Weights of a small mixture-of-experts language model, trained from scratch on English Wikipedia: 96 experts in each of 11 layers, a variant of Muon for the experts.
Below are experts of layer 2 (counted from 0) of a mixture-of-experts language model. Rows are named router (the router's row for the expert), gate (a neuron's input weights, with its number), up (a neuron's input weights, with its number), down (a neuron's output weights, with its number) and show model dimensions 0-127. Each number is 128 + 32 x the weight over its row's rms, rounded and kept within 0 to 255. Numbers have three digits each.
After each expert's rows: "comes after" lists some tokens at least twice as common just before its tokens as in all text; "comes before" lists some tokens at least twice as common just after its tokens as in all text. This comes from a sample of Wikipedia text that the model never trained on. Tokens count by the router's weight.

# expert 91
router:098106078143097149187105135116117104133107116098125201128134143128062085123125154110151124137145143117162097186154196070145130027148127191159101153152119097124084099147083104140135137113103131153115151104146185173153069067131185109119130120099100150135101212093083150152136142139136169131160144129113131135118145079110155143124105117145145127145147150105144161075111083126116193103029
gate3:123087116114140172140109090116171110149052146102149158154136165188137085171104087190133165114052125150128099090139201124159080135127101146159135154143060093143063063131127110111146175120135043183107154151161113141102110111164120094129147134119140143144122169088071107139128146133166150132158131115122140147154088052118159122126123074144116181092117163100118068134169083121169130168147
up3:130146124153211075114146123195120173112152126123130118128163078199204134092136089199139128112168149153153119133131123046167118160137129117125141138077146160187166152162176117109115149122186169095150102130090104117015136124111112100186111177169151107075130092152113131123129102090120164089135116120139086160123098137121107182102096092148103109132165122121116107125130077145102139099163
down3:126169141086083159163111131120100157093129109110144148120136105152107119122131135126156094094136146136151109092078098109101091161156139113129117111107185132098134160062127082148103064136125192110087105121132131132167123083094178124105073128067211133142125157175169149109109237172158049065111114153121146145170091058090130086122141079135176137113119142127164123146141114098099178134167
comes after: "\n", " |", ".", " =", " ==", "=="
comes before: "-", "|", "\n", "The", "In", "=="

# expert 50
router:091154072148117146197105121092124115123138102111097140057133137128093041122124154106139052193164131127143113119122152103173144136107135169133111196142115127086082144127137093127154100116132120149087143099116075176161073105140186132074112107100065141137068120046105119121148118126160090170078076119124120131208124100101146102138164114134145154090120151141120151080084069124106150157110
gate4:158144130185110111182119089102116160073086174113108122180143049148137146161102155122166113121156124100086072154119162123116105096090059120111103142067104139075141167118104103090150115131118091105131210138085139065161139099113062083151158136122176127130120129091151166069128122145096122074114154189095097104057156145101134144101126153109103162115146128193140158122117154117130105088184
up4:152134135134133115149083068126156111090121158155192127207067160112081131132087119114173099146090098091130156188139157168112118119124096155167119148201088140169133124150123151157059163114064076055137139158204097123132124071147097078127143056138133149118128192125157126119090068147149153166074114132183149142119151136141108123112131153112089124103127133097165106107125091185123125135127
down4:185146154103128150111137121101119160172127102205121126107050155212115141126105151165158160148120135105149109161159170184136125170109140130198156172186127142133140120121120100080152043125126137129120131100087166152130101173165155140099142092083074136093160062144102121100141139146072141102061095141116118151150085132180081118166102152160147103197148101149167152108129118180128140107092
comes after: "\n", ".", ")", "s.", "\n ", " also=="
comes before: "-", "|", "\n", "The", "=", "=="

# expert 74
router:113147118134164172164102157092116132163130098133109121122127167148126052183107162114082099168123129176128122097129148134139172082061155148155128119165113143063096170142129094144147138095095121109119121147068157112192107046155134174109136128120061173127150175105069170115133095170093157155167124125096126114095121105153140121146093150173138073164187121124093162018096114143109130152150
gate3:102129085169093123144165098124082092140091134153131079146117165037171172115153155157121099110117142153051152126152064170082129110139125169150120138095124102171088135124148107154148119072110129160100123166160156158108127152100169150123170106112161162167121100115060245172101124113173120084131118146083091149145136101124196162098122152173143123134167108114147109076112116092153174111127
up3:107104083092142121125099064145058071089157121110078132187126087109155113119142078067164126091178073074106102093101158102143092125159096136103169135117143147118155087098144181146172124144077163117091081076146119109086105140174119091142147164141150110163070080146087126151109144133132125138096155098107167100152147113155117174086121109115154168099083148132138149148165122052083199112100
down3:110091158109167053176100109139118159154083121115047094156146145230071116116159137164121064106182136084170142101134135139158091124095139122137058176129108082102149107066153095155153114099173112122104149115110170100082121178096168130146195124113110167104160121170085132129112157089148144128096125143133092147086150144068140120121135146149150148161124158139189155087133121084119114122173
comes after: " in", " In", " the", "In", " United", "|"
comes before: " |", " and", "–19", "),", ";", " –"

# expert 64
router:091117093115077155169119117101121100117129129128073165082151145122039065161137157116106103141148128109144085086094162120165150093087036151092095172148137110094107134140155118231158107127112122094129109128129089157120139104110092228044181136104107168149119140103118093115131127129147199138162117108167122142097135111133130145141121142141164107138125126153086177094081122097148121098076
gate3:187122054160110072145126130113141116190075136091200152094136197128181129152166171087101128094102104112130132166132108155123151157176128111066134085150120181123127111093093097126121141181118172073162111144115101148120150171127068133141102144118116159110144136189175136084113105121171079155092186140093137111142112110145079102111137133166197134178168124183105134156112071148090135099144
up3:069086059112101132133090102096098094134145087082151140092143150118078064129101175128147100174055111066161128135165133113126162119139124150098171144130188150080124133116129129110137129147161164168182115155162139114111214066069112130128140123075117192137135167136118155103112144110182107129135204112124153124058182118087135135163107111097110140113083124155143140109161136075114152075110
down3:073151167144144074153138166126096136148136141134113149108112175212084183116125159174103165203113056159138130125077110109139138127090099179109136160110155180200162144141171133103099112116204103119084129113166159107172123109170117081128104125132212132109106097114093183141114173142142155135088112145159107165129133099142119151201111181099095142119160167148136117079093092132133115125146
comes after: " |", "|", " R", ";", ":", " L"
comes before: " |", " of", ";", ":", " /", "pt"

# expert 35
router:119132104157089139204173116086131077135137125138101109055114110119053105147108209123069103179163112134125079056115215148163138109107136172109088141117127159103037171148135099181100124127118166143098111105129085134164105075139150167044116071129113165138122110120129127108120178131143184135136130151123107113152144132130136120127144115151179140090128158190114155097100096128109146129142
gate4:078112172062136129147116167143149145144124119102120137139132164155179153156164101144155083097151180191083151175086097191119185124107169108130183077126167138126166149143090116137106088045135105146119125150091133169195099087150078168140127106068118118111189135123118123110176151112192101125131135140154075110108126153144128092127156168062110188110140166128116145141113179109177158144083
up4:099074093144134079118144101174151107200109112123142147132110169134139120167131134136147138103183119094097122168150170133078149091100128121139115081100166150133112153155103104110148149120083100107167185110102128174082145169109135115182135070117119113105136111122111186143176041122185063141095110189144099139138119074164096105123145167144159195141176156093138185066109132080196145136106
down4:098114156142138151114169142126153046110126104112082143101086145123106200038137050148077183088187158091189140073149157094132146114157111115128142090124137145099096138110086144137092114114180143087135194124169125145132195125130100152112057130098135139086120120147123163133154165139129121163119122138156135140117143109054171147138070173118135105151132171152162092141158094067162163119117
comes after: "\n", "|", " ", "-", " 1", " 2"
comes before: " |", " ", " 1", " 3", " •", " 2"

# expert 28
router:098152134136154168189146138068147074142118159130121146075098142119049092116139112102096108130141124112107073072143175019153123108110081109131130138158118119137095074148119118161179135128087135118078191091105083149158129089135168192071125106104138123141082119085076131120158114167122125171132125062143122146096126093112114112132137127120126114115137147141043151030098132119138155138150
gate4:128124105083095105124102168126162102122121150111047149139182159204134132166157155159156122122128139113176147112197127132136115159151097159120123150178097174173115182127115157120111116133157093136121132168189121160099105134091107087142174164140040195086188106112129114061094135168104179138088152166154129082172188161148155145129076123077152154144133135106067115125127165116097150145104
up4:129169161192147160095173144140158130127142109176121118144200118147164116135177169140192138096196167096137191122158079153120109142098169162084128096133166147087119145108107126061123087128173179182122125113147162166172146163148122130169158115106099136132187153107104118154104193130131094137150156161124132146096103188145138133197131071184196184140103092118122083140139088117137131110107
down4:049110085135163148106179086105117135093165146160147120066098088075084153122123082061129151149097086140101153114154204119164110104094139119130134153139151101174100110091093150071189151122126129225111170142044133076143106115173127104156136102102136169138131161129103137129124188114107140104132118098146101111083114162111126136097139143122146143121085125126199168094156133096091146183163
comes after: " |", "9", "6", "7", "°", "8"
comes before: " |", "4", "6", "1", "5", "7"

# expert 27
router:107107112159107112209135130168133102158120148136079077097135126154089108120157212150090107123166129145144118078124141126171091117149129139167112156128112133164127123200124099190185144149104118126124147153115139146122170102144117195058112128076127163118055190100115173136154068184142211156175134084091113112136092123095102110122163129127115164148150172150082127064129125133128188152128
gate0:135137170137125095134140131152122131074156215149152096165123101098157053153106102109112059073106144126119184098095130089169092129107069089142128090120129091132124099127120125111067175187218171147104119119061190158159123147114147168128160113159153116150099145125125119132112115120123145134121142088106125098131096096054145163091125079135205101070144100172083134152131135163113096152146
up0:152109117123103121129125106181157110131107132153125081139139137152133161127092138084123063152148133117185161073144134063136097156147144151133114132181137114099191104141154089102143073171190155125117124116111151106110100117066125151203087095084172165170099090115122097130114107101142218142133174170069135116118143120108166141101129053171136161122164188130063090132166165175102084118155
down0:103152153128151124133157077147117075125132133163136127197189132084159181176104143116159119114124107132109143089176153100095121141151167135124099113129142151155131097078108131092185139130099065069158140073067160043187132070109165099165119135123144140148136116115153155142114111115128141102073092199084150086094152150134113094118116131128111174150112157144193145126138140087186218101096
comes after: " ", " |", " 0", " 1", " —", " 2"
comes before: " ", "\n", " |", " 0", " 1", " —"

# expert 45
router:118116102112169150158136081094102090157163145120104154074135130079108101130116183157085094135125112115129134147114168140187156076142104121127093183182084118118097116161189145151146118139044148106099169102139093175136106118145101185075155080095106140111138133069033125148123154119145152119116187115103146127118130129187184115066142134148150115144084112113125136029112084146135179123130
gate0:131131143159101101198156144161111169122141117127080155210142143151136156103155135176098108117153119153180170149102162224111119102151055084135139113098116131141105140105141150094099165110077130201160116113174149125143184136133182183101097169086086152116102120164161129137117163119159176160111132132103116122149128125091147114142172147133069073096133112176169081171127063116104133062134
up0:152068126129097154184096087144049174132119128141076071118156155123149136139134136177126123099106147096126103159123160172177141131145099133140150094158142173153125120074186124050176180130057133124125163116108130104134106108074085174134139068128112132134135102158112187114122161142151187115140114062123168123084067161113149086122201126196139158145162177131141131128158122139152159096164
down0:138114077099105139139124188142100091141182109118187152159125082096091149163106092178190120135125162096163166149158148136138141094136108101133096104030131163100187163125157128112181160174118176171112135124110152100113149059097161115145142113149110142073118143166117164068136155139104085156158131102115167079091130097128113154137102129183126166123135173205106090092177121073104137176124
comes after: " was", " is", " as", " were", " are", " be"
comes before: " to", " by", " in", " as", " a", " on"

# expert 5
router:123124137148054135110108122094106083161075129141127109154137111155144109153141145152146043139108142128122116089124141094179189098142114188151136145094149139034095183141152117206152121123145122136096152116124132135208176063115136180118201146138130110133113162113086159134126098130123143137126126114102152125131127113104141109119127142109094118113115190135108173054052067159146192167070
gate1:138137133132120130068091129092133134144049143156129133171147139174175114141117121141141104088072146126151129137141102149143142050159136202151153113110160145080128193113114130172169095141052126078060143130131078106131155112043102157131068129129105108141118110083149103154138089169131142162162187158084071111130107130090154133142103157152066138114157079149177111117098153182136148182137
up1:189135142139062172120206092148108120101133113186125099138156144106088137117161153124158135093128159140201156092069100078131144148134132124115151137101131094102087182131188106151177092129153161121020169118170132152131127105135100127150130137151103101088137144071124143166167157119093167176149145107120133173195170150094171151159136113147091112174134196100124118101087136176146113100092
down1:064156189141108055136147205104101075123131129087134149099081141142124112106128106169158162164129134167078126197130164154127108161132148163100145129175149149130132108123135108200110172112131155129163035170142154175125115150057141123119114123188199075132116127152146138095080092125115091130140120160137096153087100128176130179092121121142146139120147070121155106119132051131163090126159
comes after: " in", " of", " In", " for", "In", " by"
comes before: "\n", " The", " and", " He", " In", " It"

# expert 12
router:100084068144089156198116124112112113123133117078113201126129123133055076130134158105146110145134149124157107175145193075159129014143138190146099141138112085142083091149086121121149106097108121119111144131109164183129093076138174100112126123120093144104089212103092152149140134130131164136156153123129153154094145063107142141119109115151155126130149155094137152105113081135108179110036
gate4:162123159063137121084127200040077186113133140130095144094097138125187128168129114098104134069150120124129132086160134105155118139172181112093148118127162134152174154130168112121069175152216125158099085145106060145126156184165136130106157138155161075150110151105171171115180108083081128114143131063150115137152064156183110134148110093186125104135133120104167122154129113127135141132143
up4:117117147133130100128095134116105131136138067202121088065113156151116142121168173180160170147119155095161139061127139108120121120102115094121119091158129137115110149093150147093083191142221196152144142127067120126081118125102115129149117138131187051116154173117175133122131140167138136100118101253121141105094160117112153116118142183200072121125143121135171148112109145103164145098142
down4:126131072082097155118121064133085078099118113127139131125092151161095114076098134111161182180187129151079090096168160169152120138134121128130103080117173121189109052170119121135196144157181107173121175123187119095074139185130163135142149116109123092083122137106185118099125080117122096114175117152144098134154123147147081161092063136114092113086180184105149150125138138170134078122143
comes after: "\n", " |", ".", " ==", " =", "=="
comes before: "-", "|", "\n", "The", "In", "=="

# expert 67
router:114122162131118156200113150119128058113113125112075132064100130175093123124114229150124109138168129169140068089110208122183154078083137185125122122111097149137075181151114110168127121159117131114075140179127095126127099078137188154041152092138150135169112112113137115116090132138145213144142130134133081116172101125124133110110154123161124145084144191155116132103126096150178126136129
gate3:054092121131120134146176112111060141138141143148127091108150125162114167159086130101124192127096102128059141211124100053107132152130093130110165174153152123173052123135133143106133086177137111155137201130167112175166124106165146110165117111126088154136149083106111118144137116153142152135105236116136165082156136150096186147126152093148098135172104073061094126159130117120127117105136
up3:082141155162169069168079111110034162138147124218144106076100097134158148157149113197121143125092107117130141136126091109178117101096146121134111137156120128126105116093162155158104152109181039130159120120127142131088140094121163137112102161129104134121115062115065159177096122181128107127088118080082237126136133153130160144144135151079096117119142137177169079100115145131125104132093
down3:132115180155122150149107134142067157098116145124132120119145216122093140121094129111142120105137043187123111131104109148153146095099094171150086108156174094164109098092131140128102121166104057069131067131124160060132059145199166124157097140141125105138124169110151125146046146094098109143085155107151101075181110159149072109176121181142137115193167143143173154150126108131154143134114
comes after: "\n", " |", " ", " 0", " 1", " 3"
comes before: "|", " ", " 0", " 1", " 2", " 3"

# expert 48
router:099121114096163165178162144147133089111112097153074178083150201132061078110175184133076098147128127114158089059130150142125152138118103111114085119186130117102117102145151156154154141105113166117086112054092105165152141084127137172071087106080128142169106121133133099158126088176130180119186123085137122133079157098169146123141114136121119130138156079190063116060100146097120099113162
gate3:137127103108163133106082182226073118101180151072116095134118135114158167127153132109115121155110091117112172052130161096133145132160120132113184133131082092175120142103182126167161170138147119150101092126153115097107179166147173138134154112099146124087155111144101162114112120139133073109128086109110136177115088156129107101038197134153146105199159155202174173082086135115129138108132
up3:151158138123132137135115129084169150153022132083077140184127097088113099202154127117134144116160102133104139176143107111084133091147154185168084142148107127151207140190173128071112074134101183146120168130113132135156131112164195116130097118147140092108079098092139122057154129091116136195153116132087107168109099117081129139114123193162161123124138106081089129106128163096139099169111
down3:133135126144128127073127116127086140135159145148142067121122163130140134166103134175088082166120078184121216115171079095130078155134147138098112119141111175129111121126079176105130168065124077104150133161107088122091162137148132184145186146104080164099103098148137195152109045154110193182149158136123084157140093141119160158132143127189146108147081124151160179186112085094146113147140
comes after: " |", "|", ";", ":", " 0", " –"
comes before: " |", ".5", ";", "°", ".3", ".0"

# expert 87
router:122163114118129180136127112130151114105136155149139154035161119113116098136106188138121098126135079158150122123196131146181180059105118139124106129124107102104107130143077116168177144134084131165107157108109095134166113122092123162115080097115118133124117146085084112129139150097131131118133198096135135096086104116201127151107108113193132157136057163190136185052093032109072089136144
gate0:112082164109107169196135169119068153143167163074142132126110098091154180146115123165124182121083079128136123142061112097111128153081111169147151168113099115136104087123147141112115153149189183118077097135113183150052112116159100142151129147160112133134080153134100113117076146177138142075186102167130190149187163108104185108122171107128132116127100171088172141162079184114107134117099
up0:175163112164223134130107182148092081115058145137089110124124160132170169103062155103122102122141084122139146143157133124124150123094152171158169126135098083099077119116106114103089130154158113171131118084095104074149145152130070180098089126162110129122189105100092118086137181087075111141144163114080173121067092073137120119097120136132101162091097155159100206089128096103121121128084
down0:156147150157130113137091111148049126139110110150139117091087129184101105108141144065168147129146126098175079093138180083168121133078091134136134157072066104169140127059129174122128139098079150110093143082182181103123135118161146118122058142161121143158155123114158133101036169131086143187098158162136180132117145142101124121173171127161165085088179129145123156136123139102101076100080
comes after: " was", " he", " is", " it", " He", " and"
comes before: " a", " to", " the", " in", " been", " not"

# expert 20
router:082132089140131136149079109121158163128126133199144085150213108088128029121098180112146133130143171112156105135111130097144154108146081155092100186145116119087089165118176111234150110146099144132109188135146171105148151036142132184100145113156130110127119184124121135113132167110102159157160118091112158146128125105110180126127060129155110159117143109146134141056088108143133168115115
gate0:111071166086065190115090110126200117154074082152148144157103153145149168159148076125136101167098135113117148108140178166086107132117086117110077117127123136183122140073099075155073136143101150118116182174110153136138124095170117191147108156120144196163154145089122180113164171133133089124110099096144128126114109119150096111075128105168205121205121093117119189127086100158122162129134
up0:115142109154108146158136199093102142182097128109158134161123079170151203163142103169081061173109069115078155146093147137111134144104171162122128203131094141152115087087140110066066169151138109128100112124089123188117085115087137149103160118103149163108154124136088184092145066142139119137125070133157157106073112205144087107113142172151105130092136097115122130163106122138147187097134
down0:120139125162156149135099225125154129187174169183192104130170116079090092180132140142148130133110140147052113099141126111129138166184155119105146134151143124112138137156112105113170139081095202108122110142155064182176129114121123118060092113133155089126142150143135110108128141156119095167099089138118138162166137162158152163114081112142079166072150119142108060164172075144088117096197
comes after: " the", " a", " The", " his", " this", " first"
comes before: " of", " in", " and", " to", " for", "."

# expert 11
router:127138136132070143084122165108109057072118097133138156159187114095120131131160125164154116153119118136161132115080159117199119105080158143112098158108100112025052132177114114146164097172107097094117135133050091177094122095083122146160117069157090145126115110142118104044161118142105110190131169124152096127104130061118100159095132165170145141141118126129128152106105096097161073103126
gate0:082101122170115156119115161108102167132132097204126200165147119175112136059151140140145145135118131144163094144115163130200101159099089102133149115094125141112105129147157100217091165148171153131118114110085156160203085167165165087164071118127092107125098117122126147114102206125126111033171114146171126101137128113118151132128114103110157131073134166184186134188126125105144114157146
up0:124123160111205092144110133100128175112115086115128059185154089163166164128130083180105142117135090125132103093145108089095126148069121149085177088147102111162157102178104137115113160133122142074062086119191182147162145152180123117079126187082131070135087121164141161099103117124141110100183090159122086111131121125156155146178159092061168155160110111130169127145122170111113112136065
down0:083125078153116161112154059200155110114116100165148113143164121057145143159122155130129138167127084144103134134096106080133103136080136153191109142085177120086046164102175144092158047113116136094106178118127155077085158129189131107151127136141121197148149114164126163119143132130108068166116196151118123125184123163150129110146120161138109156130140221169128136180141117104116114105143
comes after: ".", ",", "s.", " and", "s,", " that"
comes before: "\n", " the", " was", " a", " is", " he"

# expert 69
router:155142140098131118167172184096123108104118142138116163104197074088149125155083170098160117138105061169128120135182177151160187089119112113109095101098104077125106161145109146172159152160092120185141149128087082127138120146130150184126104063155098125086138149098102112150118126078111151122115185110159130096110152079191157136125137107117160162201096120119136123018110080123100088112150
gate0:111145128175115157220142132139128132115175154147132128090094120135127145136148143121151088109071115173071108087123102128123148177076081150135207176081158151100099124180177146119105148138131078109136130168140116134092080129200178078120111140138121080091117077118103080089120113119126141122114122104095160059167116159126104085096140098071170127213094140175177096103121142107141151097156
up0:133109163147171180059123105116180139092120123131089130189116118164134139092124090136114109188140124151179083116125101118095138126177185180149141099119154138180104135094170160103126119126126141194166133126077179135138178087104179122107139127098119131149113098105097159109128140142094127146165064150155108091072135181095159190085051087096085186097123072099101128128076080138134101115101
down0:132121117088096213038133142119114119106065120166115105112192088090127114127127135118152156152065139118157135117099067187087142074179117153156058119136113103107108081142185149133112109141088130184128136152068163156153116133189102165093158130187087109161101154075138167092098181133135087123119130166154140073097141137095161090138140128134119100136148141147156153146124163118173110171092
comes after: " was", " he", " and", " to", " He", " who"
comes before: " a", " the", " to", " in", " by", " on"

# expert 90
router:117115102133115131184128129090149076124143135127149132140132116176058084147090155152133140171105112125163138145115172091132150081117114133122067222108104085058066142114161123255125135132073110148129139116177155151170116065127141196060147142114127183121116120087078122125150147136118138124149154118117143125138135085120149103116109157120139124157126166157125171069089114137167160110100
gate0:183118144092146146099125183102110115123127121104063089166090141107221127099106127159138129178144083190045098116133125196125114157190126084182142136154176101185138160113092160157143178106174119135152132193092123130166150106125113086204124128119080127192161114141128170107120114161102151156099139127137095115130117122146150154136175121091099163109170110165149127079105062122116133142133
up0:120149200151179109133125113121076096114089149086128098132117150102062157130106141077106115125096123099112146115079169167050169164109178140183103130080159196094099161134071101051131139102116074171116184110153161140163137110088100135185144200104155124196157158156128090131139181140069148141160082097142104126148127099090123130144130139145112124114135168134100120169102096115096106113113
down0:100146123128102177098113105179073126174112154126114113161112114153160146093111105149169159127179142206161104124148118142157150133201145142156192085096124114138162096120164148143159164112135104074192134097178140131173147197165068131143122093136142134121126149138180136157165117114171164158229128137130087174100152114124152155155132137103130131147173181157097081088129105065111157177170
comes after: "\n", "==", "-", "===", "|", "==See"
comes before: "\n", "==", " ==", "===", ":", "="

# expert 9
router:130102074147107126252137127147103083132131126125134089111141137138082131116123184107068122146169148146120108057127187171150102127159128116165115154114154131127141090132110079204183135187134124132130141153132102152136156089122090182083101114116101202149081166097115165128144134203101182118133150140070122127137124120072131118121172104117128159102138167168080154111149095140123173193146
gate0:070091114128085152204129148115201158089135114095176070124130065089195123166090153094066126098111145178184160099159000150164136125153133127123152123123101117106166123136147148121127116133159046132115094155091154130147098099136131168190113146169140118148133096096139168110100080147077138117161137134093187136135106148139167100092147079140106128130132132098152136125153123141122132089126
up0:158122164134194138054102121115099082093157112156081144061142150105080128087103140112161158135112125140042163182092102067094148146128170209088085121110111129126154097095118100129139154084121156176182144137097107132069152204195144107127138099122138119162060113096123114178134108090150093131133096143148106127105158119147127125127141225119145141130120122134128116138088161087093149104138
down0:158118121138164109152115054092136081115068148143093111115096074127140156148108111099103100151101160113131116139100122089124160158167170061105107151083059098130159169144170155166121139079093107174124255176201085131156101205099122181125147142111105114091123112109126104116179137089115123145119132148153168147141139139116176112149132172153135112130166123071134125136125116118159120100132
comes after: " ", " |", " 0", " 1", " —", " 2"
comes before: " ", "\n", " |", " 0", " 1", " —"

# expert 66
router:148102090130078150255161134152139100130091131117127093080134161109079142120126183129087102132136177110125161080162170181139094125132109119142132163129117136130122129131099097190160154178142119124114145110082139136108185124170099174066103132086120176114090167094137165136152122201093205120143114152086140123111118128096142103100179113126144169140153180148080170131138122139094195175131
gate0:110106101066127166140104118080086122080118111108132123105105125182174101191124083113148089096177141145136179112146043167153183106127157168154116134102164128140093146122153146105090093113145159151109081068053140147147139213095163150075156080151133110161175161141138125168090130161100101126097138123114162124103137198107175116118119115093147219120126140150143134128105130091126131183167
up0:167122076099130172095165055180165119123147122193113115110079106169125150197194087125129183149119140110112117116114136144123126144156112169148071138132124158173101118135153090139073111120144165091168093140155138167087154098162168135086161092093127170104115078136090131139140124118122147206154144145131070123092153067102101169087171082183128117105163163135109106107098176058105090115129
down0:137059130136121100150182107142099120143151156079123148153161153120105105109146149109166087112066100115126159111129148124125144122149131102125105145100196106135122140158146092118124113091154083131164110038199077083107139124167131156149140110068119150113079148138178142138126148137163118119138108084136197131113151217103139105131129102194152140113081201105188141192138124091145204085083
comes after: " ", " 0", ")", " —", " 1", " 2"
comes before: " ", "\n", " 0", " —", " 1", " 3"

# expert 33
router:104106135109154082194149093138110098168148164144131123100134091064140099151088135126114109163106074130127104136102144113184150103141062131147128140115089133130129145161179137161106131123079174142115177142143084193154128091130173215085126108145110097109097127104045138172118129127112152166124185104129135107100122069181189117122149122122154096168074100146106159017112100113124135085137
gate3:102204139097153138123123087098152155167093102142200113106093112079135114098120051149135154075086097143125088128092108121197114127130076165161166125040138179148167161114139121132094125106111148131059112132169150093110079109119193130135105096138159077096114136093094153155142133180108100142132106082154107091086081154137112147123205113162121113170109108143131157087089134129133158072099
up3:165141169079096164145071129122210139153116095202110088148192081170108152162105123136079096092115160119148147120198167113111125133090141099115119108113188110127063131161085119118144124099150136088130156150146102183155145116138133109116073163097107127068148130178164132115106134120098138084125169112126086126073105108118079121084164130125144112217087118148152115140135088161164069139192
down3:055107154142155107171101092119065172139059135128136125158108115105095138108086117143151106127083098143136108127120173164106118118138070147148106160156143130123082102159170157165090119155140145163109210128228116142135167079131064158121115113116114094168129198103168125135090143165125173147119120155092078116150141102162122132145104073152123142219136160151188134077172157103130166121121
comes after: " was", " to", " is", " were", " be", " are"
comes before: " to", " the", " by", " in", " a", " on"

# expert 52
router:100109145117142106131109116114171131129122129172143067145199140106128107156134195112097083158121170132138172153098078099121128146054132137093146141150146137144061105175187141188126145138134118181101198094126157134110132102113153134126180161174119072102109164158136146134152166140144107141093093097100160156164187142121190089144063103094115139173111146112126218039109131097137124131147
gate1:087150113096098126141142115107137165140144122132130105136146115151155065129095141164133104152170081117204194133157133094096129156135108115134147182131173061180138149136106139122152136180187113127107177106144158170133094151115111125135149142099137153174149118153116130159094137135088136129102100127135159195134154126153164048053091097077086151123091053158104131082119211051092125080123
up1:130130144118174168107190058040104044089154169109039107140120135116140143147129168152166090189184134114120153166075105143169117157142146120084091161111146132090139129101152145159130114136060099176104137136090141124102099139119117148159138120138128168167154166158155131145111083144169157134110103139112128174122178149176149141167186118136108081123073131116174122180092140105152131111193
down1:113122103096197158165124120050140109137060073148093150131087122139090142118095133126188061156137145058109148142073142112071151135152135124141133196127162102125117171056142139135132127162099072162115165109137139130105140179133184114145115040127157096133113057132078154159073141103106121163133129167118172104126202165118098095114123150122141108091153179118129141111138126139120114190128
comes after: " the", " a", " and", " of", " The", " an"
comes before: " of", " and", " in", ".", ",", "s,"

# expert 39
router:129153088094123129126054107149190173142122108148134108099191094156069068129108152103099121110179128104148117118124153104231182102129128185095080158129137133073100167157158109184133098141136127129078175145076151121113130060165158200096140111150103101109115143115132118114083157126121146141146161106102155147136107094110182136131077149176152170119146100134092111072062113155135166155135
gate0:075133139174088081183150188110146089075121135111123103160082135137084133138169067198116159149097177086111121146090179095108141098118096160117127131130160104178156136140149130152123178145163142131114052099165142171128144120106082129167133148173151103159123137075113183137087155174109145133113113137130136114088129148141067129186166084161135105161163173032076135145152113154157107118170
up0:133115155128145140130108089162139116126134160126101126168159131088160133110162118128103168191174125145138171117108127128126079143134088106144158073151048063171142064127120120115115141129077068123122107132130134151165132129161149121163084056086132188144149144173110099125154120147169067166179152061136117127087106116160056151119104108144116144225090119119173145084111194085178105126112
down0:204171123082138170143104136158153082128177090133126115152130114122110136121075135088128106161072157119088160101163165117150108159152147152131134124067078150130151183083125188132131121123201129124119049116074141151166162160093169091145102064127128175088166136158149092117122077125146153113164153195085078151127136057146069112063094122085099132162114110139124145110115162151132115103130
comes after: " the", " The", " a", " his", "The", "'s"
comes before: " of", " in", ".", " was", " to", " and"

# expert 53
router:099171087104171171213171126115161105123101126156087177088092191144064099106164147123120125127159124112145076064160151084151129136123053108124116126187146105150126066169117166142154141118095121107118131038100103154124127071133147165055123114088135100139100116116088093163143116151122150136145106082163122159087169081131096107122143130179109112106151112174073123075098153136139113130166
gate3:119155155143111133105149153137092050146076147133086103142108165205096137116151164171094100082139162128139103134094146128153113136164122137144136142137106161144182088132084125129190149123110165128080140118099135128149134157093087126078046114176148085106114091162102139133104099079110033142172160083138105119112111104116120091140118146156157120086209097182142133094110204095117166176079
up3:124142169113140180156171117182213144133178091146143091075102177107160132157138118105091182149147082141152132150121156098143088163155109143095124150108111074110155080114111035153087112165138097129107185123132112140147104135077117094157085133203161138139075137112090130110145180173183144157100140182125156108085177149127136097113132101144169144140100117158149135132107141075062072121096
down3:068171049106144117169142144162121161162065122094194115107133156101138120156116109124155198147133160149088112101146098107157139093086090122205103117146142126125125186123140142101147076108125113069154203196102115113118138182200043099123146160106140109128094117123153127104150062123057122100136129076131134182122165129118106113152144135139155096121149094080105148132104153142134182127126
comes after: " |", "|", ":", " 0", ";", " on"
comes before: " |", "4", "5", "1", ".5", "7"